Weights of a small mixture-of-experts language model, trained from scratch on English Wikipedia.
Size: 8 layers, width 256, vocabulary 8192, 24.2M parameters.
Experts: 32 experts in each of 8 layers, 64 SwiGLU neurons an expert, 4 picks a token.
Training: a variant of Adam for the experts, 542M tokens, 8453 steps.
Below are experts of layer 4 (counted from 0) of a mixture-of-experts language model. Rows are named router (the router's row for the expert), gate (a neuron's input weights, with its number), up (a neuron's input weights, with its number) and show model dimensions 0-255. Each number is 128 + 24 x the weight over its row's rms, rounded and kept within 0 to 255. Numbers have three digits each.
After each expert's rows: "mostly gets" lists some tokens that are sent to it at least half of the time. This comes from a sample of Wikipedia text that the model never trained on.

# expert 0
router:105170139129115140132129143071132147132172113160133084156085125105105148129098096169142101086133156139112151144149137136145101105149113104125131121131087193107175131169135145084170154152118082166096137103122116169175137088097134141153140174114107114124108161097159119149103119179119104121114130123142138125125085147168103143098140139090130121137075114135139125105157124114113137110135149125127097141163134132160176131103099128147090133159170136152128119114118110112129114092123171109134135114154167151164144129129103146134132150144123086160129150133107090126141132124125123099090132132105079138152147161119155154120159160100135096125126159103093123140131145148131126138183133148119134114110167125141121161136085132132118186170071119127111127129093143093154117129126140
gate0:136145144122169159146112119100123104143104101140127145171086146086154091125140124121130132087113077148115147118123143128073139109181100116114124138131104141181081149134165113197121092132156104131129112168123101115136127134133142160132125157129113110110142171105168134140149128127103124156139128100115178168108111124145139100093115145115133117172146088137111145154139146098095125103099113177124133123149118137153137099137135127128125144116129152124124124109154098099109076138134132128141128133126147096151124144130154131149171150112114143077135120100124097136197137158113122106144117129136131101114090100149075106195157127114129123129121127111137114099159120127089138114135121113132123077146157108138133166143060146124160094154125144089150156167075090168090124116121141
up0:107109109122127127143120182138131136126090144070120121080167115145134155111130123118122122153088131130141083177084109157143130140098164138134112134128111137079109122088088133094143142131119099145164146150111145152154128141127142135130133137178155160108105111142123123120110188138171129121151145148124087114124114110093108153139135077124111131126139167091089154124117140169089117163171126107118112093122080138113115155126104124099144111134091196084125148148109154123127145102130125150131125073131148123091166084135163120134130131158158117139135125130159150138104115099104152173092122107128116124126141165129161136093095132163127147148177139110150180179158140161126121125103124188147126138115124137122112122110136144137123147097154149115108085091143138126182130151129121
mostly gets: "kin", "ina", "don", "za", "ka", "tan"

# expert 22
router:116128169107096170109116148153114110143143147147121133150129115109147122124126133066142088124141150107087173130158136125114111142127106171102139146114090126149164133146118155092161134129108128148113114129129145083180163093118139111101126105050146100129184135130130114119169128136136065132127181132166117082119091122134092101095115146084136106101086162164123108112129127067140115097095113099074144123108162155107159121111105116148118136145111134139125103112126130111068173104153139115128140146103145117158125127113081106116119142123122114112126105138155123132143094122156153096152136125120151163139132155154105137132144174139135110102153113114121092140119173168162116127140136120164098157106120076112149083130133143155144142108142108133107096092118134112121118161139142
gate0:162153139086128108110114138119132168139113115119154158123139146111136094149110121109101133148157129116141115130156133097155142111136117169122155098096131095156129168133128110146132164133103129105116155151114122108089106187092142128140147092151130142116170129105138100098129156148078125138169146119143131128133121119104133130097115135130141164108116127159113128120133094077115103092119145103146130128157091127140119160166153102102131159100166150149148099128144121128154134112158123119143104104122185168158102122127117159114123133145110140104151116133193108136046124130152139153147086155147171121119127149095167144172064140135117130095141147134083135086138162160165099139085144163093136113141156141137117116183106094162121192150113172140126140117127109148130100131125143
up0:111139144124118142131157157130091147118136100149120083109122113139102096118139113152171165096158109117128126148143137159173128136109082085089119096111129166134127136127138116119153129121100124126114128134111145115151158149064135106131103115146117140107165096093126151154173122138122097143145121177150115101102101109140126121094129167101126124137128124147114115108147153121127122107134202143102101153149148125085170095171144119116203144124115102147109144099138141149103101137117114123119159102123123155174147119112135101105144171154111104145160064072135098146097137119147118145102163107163098134146126131128095106124082108116133118157117155149135122147125187128123109183083159132128176130141100137169117131128108121152174139139152174140111135118100148109135156137113089
mostly gets: " p", " dis", " comp", "qu", "qui", "br"

# expert 13
router:135103108111125154072120097127155126152169109159090137091117148135120124133166133138117133131120098141147072109120142154118162134166155135099143150088153115107139104138152095132136152084081084131126112119143097142133123100148106117121115126146148168129115138073078126163134115120154155117123129078091150115155090101140112146129115143127150121130143164094120175150136102138090090097140158117182147127104085130132157134159136117138145139158131123129092127097113130153155160142115095105131167138131127105101145145168187102152155132149098125152131102124104136094193163097137094139142126187145154094126137171115155109155116111114119123113116160130110125154114149099126099125114122134125080113120131101095123130146179172120107083096153150124160173155130115135135113118142142
gate1:129117161154153136097128071132165141159135179111134125138111117161134153169074047150095103136105156173100156129126137145079155111093118134150134108156112140103128134087109128084154117111132080171098129116143171145108138099155112140145126120140133105126050124158162133121137120109082134159101146108156072118144133162135166106132143111122121154102128109138135155125113097169149143102097127160150134144122073126129141106118124164096105139117109086124108108151136124116159156151110061125112124110111137144089110134124164079124111137112124133114135118119130114141122102141119150092117113159114135127132137146122176129130087154119132155149153120094122111118127073096148091119133163155150108125107100126108130145109121163135165102157151151140109120137133093152112113161139136
up1:147136123121152101141122113093151170102157161116153136138083121117114115133141146127154127070123109125143137114142115149101092090125123144095169101127137131115110119151152132127115151099156066136058137102123123147134166087144112077132154142120121109176103108162129112135115125127140106214168113146117093170120086154143162103146158158134117123158097137129092150149164149132165138128127090136117118119132082151164149160134100116088140140113142085112154128145165086146149129119124138140122129117083115110108131112148144119156119124125145112103155156191136162124135127139144133139094099122189132128140096148147107191147121124148145120123179139152110104177152109102129109144129112144108123158158107156160127139104169136114135131136143142110184142136105109111094142126124145
mostly gets: "′", " =", "):", "°", " |", ");"

# expert 2
router:117156127129137112122103131159102095156169127163193169144181160157119168159111110095111085112176139136139143137106136092173117137149170125112148090108140123119114114158121143165172168124125151140125148143139150074140102128105126135084123097099122144081101172084083097145111154101120125099122127108146154131162167105144097146176099088146112112138141113153151140088169107112100144116131147127139108098155149131114102125127116133135155158119116147142104157131131170134159086124121128090118095113163102127122085129104120145107090102131123150157186123100099163149108146099115115132144145140105141113102157128133121134127145133123122138124109167143128157103087156136100114104148092112143097113156160142121082136163133144130138097111136093128153109085137130137148118083134119
gate1:145089139129113186137127145124111122143093122143094106159098117152131123119142169119101123154129143159142125128163163179126128104153128122183082127137127126103108143105087140101111130101144134126115156159120133103139141142113149119172143133118146147156182097127158129093131095123068153081124153166083117108130116114129140177166166103158122173119067161154135108129123129107141141130095134109094172134133112099110141098139142131118121123112127178164108116145139163111108145133131141120130152148156089120105133134152130121133128107111111132094098126105140104185117137128131112089083143101177140172101121150137142145116127082149133080122165134146164132166177139148130119119138144126099126152132083125123147127134136109184190114166138118123117138119105139188155101130138100
up1:127091121130122085135116093135141142101124115112151144127106127089167150113157099143149150161102084107133125168088136118138091103093133134095134133137095130133145157137137103089149107138120114110147131135072110136132136123117147115159113124154108093089108117090123143135110128099134163163152110121142167162153136092095114079106109159124117053148167096154100177154147143144116101149139117167133117128103133137162130135135139086146113132166125139042089125157163135180111102163122119122154141147151152112144138148109119153136121114150108107145117128120187095111129117140103136133113137151131141119160141126086159133134121147079125134149115113105132152102111139107127144141167140143098131089171159118158135167102136140103146162121101161111133099129187109093109139139100175
mostly gets: "first", " Pts", " six", " eight", " seven", " Ret"

# expert 20
router:133139111140109083149063155151135124117116140145146121132162134147116101155144132127124103148145170140130146185092139099160075132132144137147137157130103084147111162120158118192146147121137106081129150144118056140140115094130143126111145128134111155139123123127165156155104097122130126108144160084112123125127147156159108133139149098149107097120121165124121167116146090140158104109171125193131124140118133156116152092114095130167106145078133099107098151140116136126117115111160129127134119131098132107120113142161098125147117162132105127132144139152114131126069144148129119124124181132099137167162132152101136119125103162097140148125177177113144102170114146116096089158087126120115146118130066155110153105107096170099106106106129158090155101103139100149132125132094151
gate1:132153099121129114139127150156140115119114112120120104130146107118137156112104157159096192131128118140141131167069119121117135096114129153148149125131105144145145114146169102124133160116147137138129108106136131120113123130118147146137148109099155137103187161106125100137138133171147125110103124101145184168107150157156135138104108140148123104124135076107102137106118110124133108122178156156133132088129115091177148125113129124097144130127143139120129118114124116179095152118123122138098165154127114134129177148135082142075112128115102100102136125095131116086190108143088154159126123143127092079106143129117130159136107132169083114130142123111130136127128122085160136107163134161097159131133171192105078141132152127077158077150118130112144177115135143114166147133122211
up1:150112170146118137143102110125133154125118131076149125097138140143108099123110193117145113162107140128113129128154120096152115158175106123128144110130146082095131087148123116072100130148129127099115125133166109123115132103115112100118105172154146122145117104088135110107145113127147108118130105147151116154128148151122107109120136147134120173147112160176141116159113145131126125138117112139174136133147102127120130120136104139133096154168098089106125126112118151112105128133141184150186125119094204127166118169164147192151141071126164095098133167138129095118081184162096110128086133129101187151128134145098136149102147146087150118094129122118106160136131122122143140147161094111126142176162090137140138102120083135121103133128131131124139156149122105108104071135121132
mostly gets: " −", " Jr", "Population", " Coordinates", " Turnout", " Phyl"

# expert 25
router:129162129147138143135123187091111160081101111147123111156157142136107154129107169111132135087098126126170127104116117118143160110154171100112173098088158148113135084173130139109148121135140155132128141143076103111101139150134151126132088113100141120103122146133087139124116124133117129093125106137127113137145139097131131143162132145164056143157123083168155126150127132136144144130157115129174106093140117143145149183133116132146132112114106147094093149092109170126118136132105135110143175084172097089109151117149147140151134126130091136150132097154108114078122167129153092132152099076142128116130144108123130113144093147134095153146112133148150156126076176144105156113128131094125126106144110106135132155159120133095126131078176115092115118113100104107094171080109122
gate0:184126146125155154100139142141104137142156123137135120084157120072170135144120118127113126111131142120141108127096112116149139123158089100120145122153112141122107157098198141112127122146115120159174104145107160111132126115106128108139103153117102096102102140156111103150115149142151061118066096174112135123131126124092151086162100114100112107129114144138116140095167144156151122125131123141071128131146127133116120133081126111132152135101142133133129142101126132148118132146156131159140132109135069123089117110114163118057104094152137154117095110072132119156152119145127180113096116146132123113130131129165134149122128124120148076096120155134139135097123107114136169102176194118140127142122102098137110164126108126123143150117137214119117111125119151195135126112148100
up0:104104148119096131084181133169173114141127141158149142132100117162116091107140110123133116166132108147066129096150153134088105106115087145098112128133133098141105121117099141137127147115139122125122114136156140110124094117117143107110152172116156139162150130140129132122107125149170157131185164109166179152131161116160094143085148107130136158140125137112125148141066182119102123124170145116134159134142131120134115119164121161171123148151103139140130087099164117132147134144128117130195106125091126143119148131132147095107107139127157127166116144101123140081112141117153140165177119113112148125155124119113190126112143117166083125124126093112157131158131127131139122089090074125160143098133129147107157097105171127138087159150130090128115126141076159093141151136129097
mostly gets: "″", "9", " km", "8", " century", "0"

# expert 27
router:105113146141117114118131107124111143120115093089126133083126126117136140092139091138148112134118095125110125093072177112194124112126142135091117153128171120153114135103147092158117123073135140098140176138128130117119091153119097108105117104167145160117118149129110168131110092138139137147125124152129132113143131170161117151159158132091140114172099138130143098108117127152152083127192096123135125107144068137130107158095134118111132098149122131154154151123083122124131146147138099179100092114074105157105098133110137187122121130112129155099132152153118118123127142146134103116141106116097108148161120078139102083085114088115119127159081103130096106138134126088107120112103104129156124163129157110124140161125131121100155149143117132143118126085164100161167182141168123
gate0:149120140108092130118114115102144109122130161110092119123145124122155119093152156163127134152113118161160135125119114157102086126115149110144095131126143150138102117102151147163149134081110106099123122111113137107110103117125148111123159116177098093096152114148096146117153112175067140141114108132107194148144089127113121095142140150128114106149113107160100109146148123152147096105123081113134130151151120177122147128096171103111164130111157144098096125127101069146109157102141173104131088117124131132139123148091155146152106153165159141140066142158166156111131083142167118093118077134124138126151148102137173139131123112083149116091103107155095128150073158110125151156156144102114146193127113160116146146150137104126111143128127146112161099174145153130140118133132142
up0:150139134109159111113126129116139143124124136149132120143110086114125163159114158127113041108080111159090083130123144134107135134159105167133142151144092157151109119126113142122127118090142166172163124155128135101068139135124134161167113120135165095139126137097096140113099117120136112111133134104121105141126133155118138120147111122125155127143147112113141139099125117144179178138118098147141121113087101086141106140159112128139100102146121129137173148113127142066130118149132065107119128122161117141125095105174146167119148094088086165148089112088111138140157164116151138163117133154137110100075126110112093055134132170134088154174130103110119117115129099143103116091163094152178132115139140148102115152116142132129123137130127135110106148110159124113156129129128071
mostly gets: " S", " L", " D", " K", " F", " W"

# expert 18
router:147095151125069132163131170143152106145163135115089126160080126138141103092115139131124104127157154102116156129144140106077105130099114139096121132118123115183147156137136134107128120134158151139141083124145158076097129118127159131121155143117138090159137161127129121144187115142119142104100112134149104113090113101138125163135110130079153113128103136133114117105133117094120146117112114109133157177118145146068137156125108117167111122158093088133158115116133121137118146137105137082099145126105135162174139144106109110141087119128122094119114129091123142175127150101103141135118143147083136161179106125123145132103153150147130108116145177119146112124123121133182147127114121106176137111107092149088163093168134109183156127106166122160120094088162190140104112159136122
gate0:156123125125121117137118112080121101124108090117085146102128139150099140123129173117105151154101116120117138190123123146159170111184153106146082060137131176136126120109113124118123119135119101133144130128143165158124142161124102120104140153150077131115136115058149080151129123124149105119150152094101102127130130079147134151121113143129131159171166143124130176083119135116082132146122139172132150076126157103115121111143187176136138105086091127115115129096144087047145136083132107133101121072140118164151143124171124087111136113111119112136132133115123127158145151115143135133096135160128130138117105140138127120101112124153117090166121135148134182142133113152142106103123116117133146103116127135120114165148121127096144129142151145151143123117140094136095078167155107
up0:108121155110108105158153109137100106134128130099111167120129102107124110101123136144127154153105151139136157164142137155147119115168121158157110080139102164134087123159127161147164142153083153157131139136148133158149143120090122086118151137127103182094118121114146105136109127164123091111127132153139129161128127144153114106136093168112164181165132145149108134095126131138140163110153145132148162123121131102108166147136139110158119155078107098096132117109144102097152138112130119163107137104139117139114180114112102110127128159112103115136179129098133093144116139131114174117140138128141150104134152141162103126101088105162109059144116150139095107169141170201164134114177139136094112121184152120134111188103102119132131149175090122151110131111128140125096125108153098
mostly gets: " York", "gg", " c", " car", "w", " gr"